config = dict(
    experts_per_token=2,
    d_expert=256,
    normalize_top_k=True,
    routed_scale=1.0,
    balance_bias=True,
    init_std_router=0.0218,
    lr_router=0.00156,
    lr=0.0014,
    beta1=0.95,
    beta2=0.98,
    train_tokens=621700000,
    steps=4744,
    dataset='wikipedia_en',
)
Below are experts of layer 5 (counted from 0) of a mixture-of-experts language model. Rows are named router (the router's row for the expert), gate (a neuron's input weights, with its number), up (a neuron's input weights, with its number), down (a neuron's output weights, with its number) and show model dimensions 0-159. Each number is 128 + 24 x the weight over its row's rms, rounded and kept within 0 to 255. Numbers have three digits each.
After each expert's rows: "raises" lists some tokens whose logits its average output raises strongly, later layers aside; "gets" lists some tokens that make up at least twice as much of what it gets as of all text. This comes from a sample of Wikipedia text that the model never trained on. Tokens count by the router's weight.

# expert 5
router:145077118144142167128118119160162134151097108113121183140123128137100112108161131165116097115139162113080075143113082142111120127102131085113176107162115069130122122110106120158120106105136114144147111129151151163115129179119104168098133125132148135154115104087108123141078122113113148134135128126138187108169121119165141156138136138152143101101151149116152082219115139102076135121153140159112127133105158138131149126135105146106114145129135147155090132091139098202136115097136119
gate0:134100107130166087104100143126140121065118112126085124111123161134117137127090150146114107125128143114123148135108131133115134088151118127096154151125115150138075130127131141139113148123136103124146091088133121136100144092067088167152132115165127105141143164090104138117106135177158120111127133114162172091118134130133133167115139127100109144149148161151115118094158152095132173113106086127129118075141129131132152142080145124164144143111171162118081140135158096174097111121152135
up0:103169134124108118190107137109106091169097126140064118105109159130155142085125107128118122133120103216125123137133121110103174139127114140120163111095106132130108094082131140127138144124151109123139124082099063127124125131161121121107138131174150145132159151111158137136182136162177132151111140125138140156143118140086111111126125138105106113145118149124124134156149116084157145117194143125152100107156139125100126192122114158127139135129160138098108142126135112136145166136167129
down0:150142154092161089153156099152118090093143156080091122165125145106134137104110164155147105172152129152135141140109112126122102125157151122119119139143126103113124164102167168130147164144167069125181102109131170151097127130095151135134171154075107060110128094133117138101123155113151138166118139133119101154115141165153085143122119141137135111164101104138088123118106110131130144153121110122135110140107112131149116133128160160180166114172105135103117142139120111105118115086134098
raises: "s", "ed", "ing", "ar"
gets: "d", "g", "b", "fin", "ab", "c"

# expert 32
router:109093136116120156102126130151131129118108114076149138130174104128098100139122138192132127103162168121114076110161074122148092140150126076138170114121121131143146117109112117169112100119120124130181110107128141151127160104114119146125100109165151110128112123092111142153087162062106147122121158140130154131134103124141180125117114142160147128144121133098147093171123123096090136134141129137146118122124133096076127157136122124107122147136118131151132149119138083181141114103112150
gate0:129128145122137118094146133173162133140110116129125126113127139138140116130188150101123147123145077142100098086094111110141108158101130134126171137142079175096111125121096109163072117100163128088155097121098158152110133115144078114098116125151135112135133171130158115095092093090135155121105110143154135185120086097135180150129124117116124124110131077130105119169099102089112122152129131146107100157141144140133117147104124128110132110124157127104131148108109125135126106135118131
up0:128122101129136154121115118157132120159083086101143127122174106167168134122131072160130153119126165169118141075157138137134122144114110134101083137086136148114117087102112106116146087181148086116118171176101154134126147121153145137119137110135093108109142129116142159104144127121122151096145155081127122131150092123104116154110140152156171154096079170151175118145114155152136144114137129154150128119140152137140122166102062124129147116139175125109156098089131111081149134147111119
down0:103129117141142150151133092151094089093107103139140109125118115136123110165101140087121142149103147149095120116110154156113119149117126182108102141136087135104096126101106119110114106103139122120121172156133104123150120144145112112138145109151110119116137136149193126177150114153143162107154131121155090094134075106136159121155156125139185160119121102119164140122134113159125086144126106139142122164132127117137111160166121104105121151148097125118123131185134149102123124125134096
raises: "ate", "ance", "ated", "ic", "ia", "s"
gets: "il", "al", "in", "un", "ol", "or"

# expert 10
router:120075109123110183151104136154161165113094113132121190121146097129103150120174143189157118104126174079098070144142098137140094127126138132132133098165144134145143100124134119156125113107113131178145127115169130169125139123124154156133153127176152112122092113108132160114121101074132137144111151113117163128123094114126171165135137094130142104113126139114143074227099128111101137143141158146134119127091135161135119162124116137118125133132110133133085140113142102153118146134101137
gate0:124123106087105148175117129136171145098154107140112156180154125112173128125124107122147132106129116119104102128140135172137157124095136085132135109157067164116109101109161095117083116095096076132139117090115106159096121149146152137091129128131093171076131108112118110158139114136138108114097138142132132155111089112141109119094143100140117149115138153133119091111126083131129113126122157146156122137108120149162089145097147130120106093140166160130080102162122123131149166134126140
up0:136081102141136066114143086117099136089102132077139136167098157152145147150153160110120111152110133123152124119166136127105126123144112145091100155116134120126164122189160131087112109125148120125153124119080174129102120120126140113088131120122110160142107172158107087106102097104126132102124122149131132135170123155129145156125130122111116130111141138123125120155140119225111074128053129116106107078079170133117157111130100073114163113127122136116152095104143103145132099150130129
down0:110119119117155147127128146074117109115130155114126086107135121132077125151139183140156153157105159093135137119121080107083140154162130113103097114115105117115117124165114109095144167139157102110095168121137114119196112097098130170118134085133148081155107116118156141135154154151162173127111151100120103150090145136120141162159160156155094107127148141138108101110122126121106130115111097131130134133111146178152124165122134169136112139144113082127117137137123113063143133106139116
raises: "or", "and", " the", "y"
gets: " from", " st", " c", " ex", " in", " St"

# expert 6
router:149102111111111142107113095172120132122086149107117165116143145140104110117109147191131103121159154147131048170143077141124073137132112115167148107096134139148129117110145106138132107104142094127157135126146121165108131103094101120141096119128148126164095102096135131142110149090136131125101177114150176119116099097135168145123163134118133092125132189143173114174079111111075158110118166144127140141140112157137130165104108144113134119122140149137129137093135038161149121096117107
gate0:098112119135150141120139116101130159149118135123163127133155141121121179132162103083110117145131136123101125169098116164089096152150116117139123118139103150141128125100121128167120108112179193169116154138121136143133140126147145165150183128139132106145098132114114124139117119157122132098087181102148160078119165124116092172142144091134124142149140139123112088114099140125124079122137081114114116122126119126112111110148133148160124123153139134132148149143134122131108144125141177
up0:168099127091121140124107137115116117135147106127114175127080149118166106149103141155167107078152188097148108099150154083158122122098124145097131142104161120122114096185121110102136121141103098113136118137110121141132149116094124105113164140151092109098175093133129123130127121123123121120140122143085124144143140153125187102123109159117087087110123108189112151122160132104128130164125144123130119174126158129148129135145112127114132168119141093073130105137133115107096081146104082
down0:114133134126131170134162123108122115131144112142128132103138144164166162117113128145133178141051157134139133097152137132173090123124127104137111096131130123124141086158107159148130110117158107137136135152114141141089139128128160110172135135162151162073138163169126118116090132166123134132088179114097093091123130120126124091139126128087153109109151097140103112129144148128140150122143150181083105134106144120146113115105130123099117122089126185117124129123099150143142128144142120
raises: "|", "\n", "In", "-", "\"", "O"
gets: "\n", " (", " |", "===", "==", " =="

# expert 2
router:172087091109109183128131114156152159119077129103131131110162150131103129109127153151141118103156158098101065160117067126146102134127119119123115115158145149176145145126115107182135123108113099151172135125091151164100116138115097152137125118145157175135130094119142130113126120079102122151088177105132141127105109103140149122111126154164140126139120158155126116158103149124088150157145154152137120122148159120148143114130107154127130141143125131146118148060120069153135131105100142
gate0:145155162138176158133150088103119162100114122153159100107138118126106129127138105126121122086096138137098116088129057150142140123109151113136162115149162135148152085126143095127113136091107133177137149108110145108142131106135112153154176187132132137126181168100123130132117082110107155127129149151093150157109174144119136138079119148105140141175130174102115138172145135147063117114138144144163074108173166167145081166130156136133122159096131121152119176070138118109175133123128125
up0:157131099124141113168173119137080118124141137129107148137159122141177185157131147097126127111091115112170129136109160154152151088151099089099105200144135105202153120161095136076130155137151114070154135119144102117152160155164146123114124126110121144083165106142110114133130119136081148105145103133126128133156118079141136149136125132125102113109108090099136120151119111076114135133145143101091132149083136127112110143125125110089143094151149166098116152155145125147112147097143117
down0:138118150097107136151083148139118161098115122135137112133109150112137135140180104118098134095149165110115126105124077135131191143129110121115131164165101131137111182162149138111141156068146085133108135128173161119112132146088119114152125117159130112122130124091136145118122117117125170144108148163148129150135162144153142144139151141165153148115167139142140112178107150161141153147119104139114155152130130171163162125121088141144090138115116157076127149124145150152103147133157104
raises: "um", "s", "ation"
gets: "r", "n", "ri", "er", " m", " "

# expert 35
router:148085075112127170154117110169133146123117145112161156088158119157101143114165167143113100105132151112120054163122101121173116092121138120143137103139113098153134100156100103140165111119150129112153136134099111153080126142122097133149117142167161142125089130084123136119116094109125168140129150135137158116144110105136163162119124115100142112119122127127148140155104120114125117159131128114144144145125126122121170164139094163115110132127106170102104166075126073159109126107125144
gate0:165176098128133124139154160158111105143171129136114139123154116152122129120106140132146106116151092135109120159140146109125156088120117143123099103114160128141107162135101166099137143155158133142140104135112105119115155148106128119159124124060104126108104133146128164138128111146119117084126097105124118157176096113141114055162143093126129107090121118153157106126113083116129140180108133156171140136139122098104127125120076153097123146151141120114119134145133131152143099119137149
up0:119169162112136131112110148134141176115106170098143089104171098131139147119119154145122121146084128074128094111098081125158134120106143088067152111078134153127139172134133155131122185148147127127105093084121161147109135132083154102092145164139152112125109111127122217117152085126115111143146098133127140090049154139152125099125126136118108099119083058149106122131124142135126115118166136168167142149105128113103138101113117136137118103126119135149111111140133088136157095102110162
down0:132124133157140100100110135149163101110136129150117120124135071108102116121114119168172142173136169163140145131102153100131157135129179100091136101118122156083121128125120137132072095139143123095142122135126108145116160118149156134155128169112099149080171151094165144128138146131129132156140094085150164100099166101126147074132143121094123152106114152129107167130138155170099161104126128099102101145124133110098155130148155172084152121112091126180123105125099121092141135127152142
raises: "s", " ", ",", " for"
gets: "b", "ing", "t", "w", "age", "el"

# expert 37
router:133081106116140200140153094112163128121125106103133131129169151146084110084116143190117138138124136084128079143143079137146087116141105136102139118130121146158142129136140113177144151105116094126171144121145132155114132105123130156163109164137131120161101126097147137122124087111134144137103182123158163123135103106133160131138116139152141125135120148138171092139104102132057214160146149133148122149118174119108119156163112127144136161131131131124122148113118064138144112116118154
gate0:150109150129106112132146101147138126119157132124141131105135147146138160112130154144129096113140075160116121143135108121142133111135180148135111138106116094153110121128107109127126166098125145140140109127144136144155119149137100135131134141124115119131131128128116157168186119101170135144143082159124126093132098149135144168137088102093144114175111151155151132163138159101106118133131144128159107148130118155138135124160098136122095129158114145110151147137171089167131173101159156
up0:135152108178176108131161135123133142135140109102107144175134134105106146134152141133125151129136157099146124104147143169074150137141114117106110110141107128119146124100122107114170156106099151140105111145116145100106161111078168158155149123157120091129206119149089101103131138085126125128161131099167155139111134122129161108141153159161129126145138142153136103129116146120094139110133159125111140105132135133158152147136109125117162101159155122150142097073133176105149132126159161
down0:129133176153165150104079136157153118134107119111142101147137162097084109124159149119085081094101132133133102095124134112114189128183106138127126162139125123098157109109076121136120130141157180114136124145160137173127136145162114113143129135141106108155102135135085112090119153148157133126098137103164139153080172142158087134098131110188110147102108148130134119082109106130139121096079129127101149119129150127125146126129095132081118091136125107149163142136133175099143090167142120
raises: "i", "es", "o", "er"
gets: "s", "S", " S", "os", "p", "es"

# expert 14
router:139082143107096185111130116171141131149104128112146127120160129155116105097175160164148099136155174128069057145160074142125114108116141113133134123129134149145140141103121087128131128107130097151154127145122130155091142154076115138146117109145153127144128105130115161144125100074114127146120169178152184117109102111165137132145138141155129103111131134154161109150127127099097173140150138153118104150108142118138149149120092144132116109123146141158117136090120130171141128125118132
gate0:138105102095112127122153114160140152135163172099162148130128118130153145169142140129126058100147087116125131138142148132103128099102146105092092136125180115136165114111146141133152140124126131123125153154100114137131118124139102091132139148108139125153147105134118132113187152133157172123139138095161123091091133121125202157098136119157120132100146142090168097107123119095070119128167109117163137181115134086144133129067107114158172116108160079127157134111138133127175102110123186
up0:159160130140086154122148149101124143152141133152132128152151132093155121115121175168130089130113130115147091121088116107143128152180096159118127115117142096178115143148114130113134136096138089139155171093126151153119157142139121093162142099102111157139137121146146167121204082097129120122124112128085107124138138149152165149121131150139101125094084153103141162162086155189111154144100091149119133112121176112077138089149130141122136097125126108102131114103158121174098125163161121
down0:119150130136111150137145096120157127178112134083109141099156097141164113089076161118147126108131093101118127125140128097133137122143110106144133145134134130124107149107111117112159112103140171144145147136093146127155083114119127128089118135094104129138134155120155103163107093142119125147104140182184121140176129104118169135126153123183129162087128133125157097155123118141118139109171130089145199161147132142147150131125143169124117185118154123111112102129126123160149157131127149
raises: "ham", "al", "den", "===="
gets: "\n", " Ma", " It", " ma", " Ro", " Sa"

# expert 24
router:158065105091109194113124120117153161128085109113139149116174145172129112106130132187137099134125152108123068131124086133140126156147112103136129130146126111147136097113148108182147166091115112139152129124128118173122122178113103151111109121147171116140105091142119137111132139071096172145122133138147138139122114099166186134101090149146141111121109170158126071174106119095105149149144141135150108146112161127151132121116071147130121090110145149149125136106112081143152151117105108
gate0:144117153091120174116171122152137151140156114160162169095144135126162189135123130159133134072116126100117168116108151099115113187105135105108147119139093155145148110100103148164104151109133110145164091120100154144088092116127131105137134094103119134109135113134102154139105195146115097135127157149143117130128149109130118108075104116136124135129130121131085143154138120135106142132095124156106115124136138133169082121097084124146112065141155177103142147133122133151140181096140092
up0:146154103106139101137127137082104095102127146116106130153103105144076111073102160116144152149150145148130126151163157159108094131129073140152119113112122115087114093127102073099091118149113161102132130117142142116158141136065153148115138102145113152110151162151140121124171119151124140171102140151098147103144093159109150105133085175099146136172149116140143128133111117142136180109144150127135107125097090136156140150095126127126110122111122144138125155152137116146188113135107151
down0:117115081147125153137134136101142188123139153130151136140128126118112107084139164129109107158159137116138090113210143155141147132152108127078128143116122107106134157133178159123096111066150138143097141155152110062146149131111151074111145133107162148137149115141130115112111107155111094144163140137086149134118147113114119157131159165144156120117154145143077149133114125125117134151114128159068164094118094142141144119101151146121100096111143131100127114110115114122094146127142140
raises: "o", "ar", ","
gets: "|", "C", "ent", "T", "D", "ci"

# expert 18
router:122119088124123175128114111157154128182114117105115164120156128159074123114151143168127118137152155124114075133123104122126076149120121126123112154110106145125166110115124098184161147107111158136172106134142127153110115137141127159155097079137145128118118109127116150140143150115134142141137156138144139113106119120125161122150140120134133082111122177130148127154114144111104144143174153150137128081135164139138113135136131153103113120135161125123121137114133037163135124111142114
gate0:135122117045084142106130130104138163103106138109105134097144152108145090126121144105102126088158146110058162111103125106102203096118176176123097117120158162136168113124115087120107100105131115114129166091102101149111127149139144124125121087145113108135138119130154146127146111110114108098112150166170152127184128142115130142170129081126104147125108093139108151131139122119114189176118111130098125157141118147158108140140118113148140132135127113148111113123098118143146150106126101
up0:136097117125154131085161129155139122142088145137116073084114130170094150125134158132093097185141132146145149137130167144124130156108111125130116153102110112126109097116154124134142121120112130088145156135139154135142098119131148125118162121101144099149112155102143132142107128119123130197101110159134112119140123110149171123080187106144187094143127087153154097150116156142148079155152141130116155079085108162168106086155127146125116103108174146157107101132137107143115179123135110
down0:091126136151088119152080151157177119129142153090148141121114101137146140159118128108171122082101116166108121138162127121155086116169121119122114155113100146155115147117116098135168159125110143180117138159144111136127161154110096140153139140129077130115130117071079152161106157115110046152122058104116146108137150089096128080115163104136133148121120131127114122139106150141110142171127110124099132104116138117132096148099131156130145102141148125127096152133136145166135137177132103
raises: "-", ",", " and", " ", " de"
gets: "z", "a", "o", "ch", "ton", "us"

# expert 16
router:134099117124095154107139100162158154137080144127133127145151154157073115128120166144117100119159182110107065136119089102121101136187106119116136122111152104120128134095131114186170128124136126139129109132138106150092108143098128153142100123116154136161121110157112131143105141128126146134118148135132148126134116145152144151098116135127144132106134131126164110170082102123100120132123126129117138116146170134157136145132093173116124142118102129112111131100098075184141129076117142
gate0:117119055109133127123137108108121147148114149047103166127147129146150126146151135151142105106120129101109119168127112159178092078118075119078149138147117108144153081125137112118129133140144122122169095089150100122096104112134127111100144163131152128126091152124127118117093094126128185126134149132136127154138100106164095199135103097140151108107118112109174127101144116100100104175111141081174141159139118139128148171112064127147158093119144098127126128155083095077130094114118128
up0:150106154112114122096141131182129093104152143103139084138135134072099164087135154130132162142140079115111144115165097113083150149136167116136114153128104115155090156150131138141155143089144116145101129139145170145144137117120132106120140084133086094108126064092093143150115150109143100156102120150156151066158132150111153158118133119123150126181151145120093121156146131121124113084137095128115113110116087151120135088182157117127077164171085137132149127120141134174088096137143132
down0:120179123118116124064128136115109081157114122099071134171152153116127108129148087141168149103141106135147094113169147114113123142130100110182096096156131128093128133094090106121118124118088102106142171108127145191143157104104139120137144131124129144184123128110138153182138082098127133144119159112103185134135107151116131110113126156134161118147111151125141123159098141106099129140115133103118086108149147103095148145152121130160107131152141163167133135092132125125120160087137123
raises: " (", " and", ".", ";", "\n", " "
gets: ")", "k", "\"", "'", ",", "n"

# expert 0
router:157068102131103158136110110136119107136095145124120132132122139185084111100133135176159091104153147106136057153149080138167126126153118139128133100125137137119140102125121132170142128089133136119138113135124112162115134121137100143141110133138146087122107114118096139135132141131119117135134150121145160106132102105156157142123118131139147122102101187131143091147118155146069132162153126141164134124121124141110131150132131152114121132128135173123112154084129072142114147088142105
gate0:137134076122106150144161156113083112135112164108177113121131105148108137124125162117072084143141169125132153165139137105090141125159111110101153126165166156169128126137124124131141130093084074136141101104139123093175137112138106107096139127116117137129114106094111136133064141153137113120115118104117116138146122100119122140137135125144124170133101165061132156161102107099114160124160105162142122132153116144108116133102128080099085127103179142145115097113121132181137102131157151
up0:140117170105104114116145133117114127164115134093121150129153133089105159144109155119083148128118105147163141133072107143093141150157130114091138131101149139113179116130104125132139132132146078125177106152113150129160097112120143106138127135141147125093153164148088141117135142139111089102086152131147156177134082064095137145144128096106113096099135156147093104134131134164128096138079122147135138141158121152087142147122081115117191095161130169120105117116077140152090155129114124
down0:151136157120090133109110149180109110162156129155139149167134130096109144147151132167106141118095159091164149155105136171149151097098126155167140135129140124144173172120120152130088137128123118140101132130170165156159141127170126134141158120108151124118115168124136104066096186129117134113143104070136096144136082074141134134133098135156100118108126169120118125151138117116118115139092125127121107162135115164099114091131163133121148129154153142140135121117161120081115150129130141
raises: " of", "s", " and", ",", "-", " "
gets: "ad", "il", "ar", "in", "el", "al"

# expert 34
router:133052076141123163137116125175151164127108145110146130106129134152096157133116171184134120097179137107138083136151080095131108118133098140108143131139152123150141128147123114168146128090123132134188111114128109158122136091103119148145115127155155118175103096091123148119104115122095145116113157141157160116110134117135156131122116122149128115125124116132149108105104116111105136177137155148102119126125183142136128143097101168134118128117139128146108102110123055145122132116109104
gate0:119122107119136118120108135145105132095153172113099122171182164132159147165151161122125119113127139121118127106100122106154117117144134119108144120159151122167144172141124117137094107139108131085132111188134087141161096103153143135141180119171094121121150089123090161115100118102080139139107146152129145143089107082124111114130084173159135095117175136136132109133116140077130133146137145086108159111153110126120118143087123139108112098156121125151137093147138155120097103146149140
up0:098103111133133170117116106137135168123111131119100099096149128122120120123116130164147080141075112132154100092152105111093123114099116120137123159081112127132125143167139132197090122120138094100186078110121118172158156127145109138120144125143103135193101115120109125157108132129131162129126119101133119134146151150177074145146171155075127175124161132141119130119143140154143148147126143128127096155090093170122117134121087134149146120122164134145126124126126156119128127137146126
down0:170107099187112113143144100154126132172153106151109128117108154119097146112142113174145120136128147100162109139146120127085136104159111149194104129101153134124153119182146141105143166137127169116104159146129142134151117144116158170109108150137128112125141105160154133132130135099146180093123126145105170104134115096073108086053178126105117149130120139132144123115139130119147160125166121121181153127118094095147099138117138151139130109131147126132126079150144165110138147126118151
raises: " of", ",", ".", " (", " in", " and"
gets: "s", "ers", "es", "y", "is", "ies"

# expert 13
router:141120087114122158117124121171139124165078139142107169138152132125105130114149126160146124139162153129115064150124099131150118131146116129135100154104090156120150115114127106172134134085146123123142107124149128164122150140120099138134133136168157153117106113150140144130125141093121129127120146133135136127091067104128145156135093143102116127092129165128153099132096120114082118148165135123093118123118116127124143163115132168100099113119124146164120131090130082194129111096130134
gate0:102141126091115133130165151149126121146161134138146186165143088139122107144156143147146157150138113146109122172117128080133131106026084133118140148112130127105107166098124140124163092146152118132140136105118123134120150133146126113138135106108142129136083120141153113151126108102116142088104125137156166131103108216119104098144082119113128092170130095121139135121142087111095159179131083114142105101147116119093097114149137127108122124132116119131132131136115106103145086115151164
up0:128126147093116128155118123112118141151126145140110187058142120141106133144129149146158083120120108138127149143151134121151088138120121163182134139101093130147161092083133122125130105105145154141154100126109124189103153138150112160087091147062112156099129141167147126150109208156093116110170144162132136129143147122160095129154119136133131141154116141147136133113131114138108105129108131128127124091095129102098137128117146098173181114163107103095155155126106103081133124128120108
down0:161142117121138070150112114096086128132098149132102133140152115119147164122136138080152140108111087135123122189121157111158135109047125135107166129151089101161130126110169153116098145098139135162108118130120113140152151173143137120164114108139099084122128139126126157144122163103114119143095098159111125102126121101135130084142142159135120140175132088101159062145162114140107128094166112105183148095136099124099147114169135132155129142128153143118130130138124155144106081126131119
raises: "s", ",", " and"
gets: "ia", "ian", "ter", "ce", "der", "an"

# expert 29
router:129097142121117147147118107129133139111131105119133153165147127129128126123109136169140104116136163104129045140097097138142106122125137094088152114163128135136136127108123121136135119083110151144136117132136130184126133125107111110153102127158161103149121101113132138135111109102107139110119154132097126132103111126182166153105145140190133102117113172144172099184094143087044109149142168159114118149141123150134158171141081170125093112131106112126101146128115122146152138101099140
gate0:124118106159143151137162124145103163101107129120086127112174154136123091139145127152126136117128094142089089129129112127136149125142109115145157112147113121136118154164136146118085120095160127095104137137122080160152094126089101113107083123087123143121128144123126146111149118099158104186114107168135128139101112092148115135137108102092161111118107107086175165178129135086113156115161103101122132135138119139126152159133126127127108097172129138127140134117136101123148166091163077
up0:140115165118135135104138149124105170115134099122117092146108164115057084127121107121135145190136139124129110143136089150125121116111153146146131115115108124084130101122137098138133124132170149115120116084156145133147112106128158157103121138161123179146135138158089120124151106101108126150129149092169117128079139105127135160113087145094098151123179116161096153103161133099127100136113133118120166111135144121124080139141123103147204119111114134135159112127141096142147154092159136
down0:135123116117120115078131148136129156166124145175159103164152131098092149138161114122124137117147153131110134132142109113125096115151153142127163052120143138157115108113145126111087112188117112175149128131156140148116128138138126117140126119163098100142124128159145135091100089120180078131128133144137121119118156095152104193135133104067105153114139101100101146114149127110128175141122141120169150128144120136138107129139118128156087100110133161145159114155156122122105142085168170
raises: "s", "ed", "as"
gets: " re", " the", "bu", "up", "ve", "=="

# expert 22
router:122080125103122190136131093163127149138128118118146188126135148166084126120161146168135126097129143106126074152146085133137080131119110130103115129097133141153099101131105117139139161092129147135171115110151131153121120107143152169140095115157145124147127075097126146128115113070114129123132155131144115108126097128136141125144074129103155116117084144137139117178104114126114124157137150150140119127141119148133116153127103159086110147139149133153114151083140064154149123101109097
gate0:119162145126106126153116098133156125133135098158151109148109130127126146142123154120111081177135162119125111151103140112096132132141095146077106151140156144064170142102124108102118068142133143118124167083165141122144114135100157146120146192121144169141105127143154142070159111111156127138137095162147122167142140124120127113120133110101135177140135130108166152140126103117141125153116106131144153124130143085055120149159136137084139143143094134128092133113132183124093052113198165
up0:125079151138194128130133169118114134108111126099122147123136123163122110129046111124131146130110142125150155120146130172123127106098146134141226102111106121168136129133112153112147111135106134072066135078152148108136146142113113144157116126146114134142122072123129118147100149127126150122123137101084122155090114130118118107159110163108110119138154127129121145092129145134129117130126156128075138122126133127199131070126150141109106178104115109148119132088125112111165127127174111
down0:118124140108123123149177114127153127121086142132071121113132125143143101123137102129151132126146090173137104134109192181148106150128079152074125142103146132083136133124169110113101122101113146107133088102147087087079164123120120127160142096131129091120128149101143093126148107143152165113117165125107111105109153113077113147153103113140179123133095122125170095155136149119124159136124104131111084098139153127133136122157127149168132131154083081128122139114135144135101110138159135
raises: "s", "ed", "ing", " of", ",", " and"
gets: "port", "fer", "ach", "ill", "ell", "point"

# expert 36
router:152097099113105178103112098169144145128095146127132163102153150169096121112174178180123101107148174123116078132108111121146086151134109117164132121114148118154154134114110107116141132100117128127158129111112115136137127130088110159148114128159166106145103093130134153118092140085109144146116144116131128122125128107123157133139169140137152106136105126139154064218105128116063171158160154166107118154124130150131121150144086180141136119120115148159135123079134110151155123106086120
gate0:124097164106082105126146143091129132113129134150082135150100114112141147106139158133154112115108074082114138165132129089125147135122174156132166143141128108140125135153136125144140126176117174110080148148135122137121160118155163129134103108121059128127135121133130171150159141153150120131117131135173143176110100144125188150152123085166082131153143127124154117105135142095132134141146133119132156129124133100163111118143131132099111131132194153140139154124104081098111154158093159
up0:142168093121100132132097184159091112133126092136109132166102132086173163142127148088082119118124124100100135155088128150134146129132129142130147123116137148126132084167152144116112099126116144135114123140113130124139168139150121121170190070127147152096135122152120144176181135118105152124119121121142106144130126125137139115173151145200107158142116124104138101157127068163112112155130139141129158135129103130109097101106138144152106040110110108144143134129110128125124092128151130
down0:104115122098147094131154107127108123139138129130098140115103123133101075124209132133099186090127145198136118138151092137127124127122175088107121120154149115131148130102153095109138131112135096156151159133145104074086085129151156142138123125105129116087108113127109109103122139110149102125125133142147125122143116127159149122172157121154129116151129176130166164188127121161100121161187118152136118152125175110118100138140109117135125156126119092116125070126106111117090127098104132
raises: "vol", "dependent", "di", " the", "de"
gets: " in", "-", " In", "|", " Re", "In"

# expert 3
router:134102107113137134121131096142160122153106138129121159146157132156112132127169108156105141166147151078116087152152076121161101104127087127149133142116142100148131124090125124185145148095127113129199114120107134135089134112105124159154115098145160135151122127117126124143098135089130128147118137135127142117158111113154164147102125117084136127084114163107151102224086145110096189138146133154147105162143125158115129135153117132105106112138143122137103162148120084130132124134115111
gate0:132121119134123146141144120146129105144096124080136164099129156163133099160126136123160091116146124133153122141092146181149103137114142133129133118114155194133136115153116149118128120149078162159187123125144143137068128128168143157144147113114126136135154140148111115114108139149129163112124144155147152109169081110123143188131131123132103107106184150165140088127134118108114128158119108112075143129151109112118102114155086142141139056112152157112129126128106123132111111109145132
up0:109149127088111152128153128153132113112096095155142114118121122141142134098140109130138119151185115100128136122143128142089133088089152138129124084116079132131125127071142140111175161177142089092146133128153150090165093133094107160133080095108141122123125118131143143151124120122138115144132151109113124138120123134114139112113145111121113140140148163144105196151133149157140118091134121108123149143132130099137112094145147108174150154118122131188114133132082162129146154135169100
down0:122140120126163152147142142120099139110158179108138127097135120146149137107152114130096095143129150168119136120097139128121165127160108137161132133079100163127138131127143125155118171116108144146141109126110183186117115132124122126130170136104139097112113132107138139137091178145080155102136091142131183135149100115104113172145157117102171142157146101162155108105132092115149154142180130125138129113135088180179123152128156113137108110122146150115091140107147113158171104113121092
raises: "\n", " The", " However", " This", " It", " On"
gets: ".", "\n", " de", " p", " b", " d"

# expert 42
router:167062100120129185140165110125148163112091119131119173107163118151091124120115196189123088139142156115101061153112091133137112148130121126124121105124146153137156119122119109151158141098114131121168098124128138149113135101090145131160120121151178177154108097125122136141115146081156144141120168142140177123132120098127151148129127160132140117115120146148147142150091147104091141151131167144128109105150146137103140154101114146125142106123153113145114125107129081152146128090113104
gate0:125169113097148160132140143148098127110115148131140094145115089119109125145107180168085180124170110098109127117100163103135122145109125120144094133094128172139125173139105114109100111096139111106105114125163138136111119108083140111090107085119128128091105116128151131070099126108108102119144135132133133118115103133108100136152124122108169138155140147115151142124122087158137130174113108140174085144101115087135090212124101106094125134170114122173141136146148112128105169075142132
up0:147127084124160160115123155128119135100097133134102133127128104135138141116097148139151131097149137133124140119139150138146152127073125131152113126142126163112099130095084118124156148113109106136164132066134131105156135105136092112130132107175130148120155116103113133109156150112099122148164115130099115124155133092113127159153176124107097118109118141159096155133106116101150123152142149105107114131062116125109123135121171118160146116118113126151108049165113103107043130145148084
down0:129118125076104159111150111108162136134157097100074163088164121131110130114124090125139105126142097143116109139148146145119131135134118090121141135079101118095079082120137114120100136116134129147124095112131117064154143057129142101177142126132092124099133094120099130126096142157099163112129105110114151130131131123109113110091099130091111114097137124117123116059121114139116104157145141179090192101096155132117145103116109149154108148127135120083150173115153120127142128083177134
raises: " of", ",", ".", " (", " and", " in"
gets: "ation", "ment", "ity", "ion", "ction", "ations"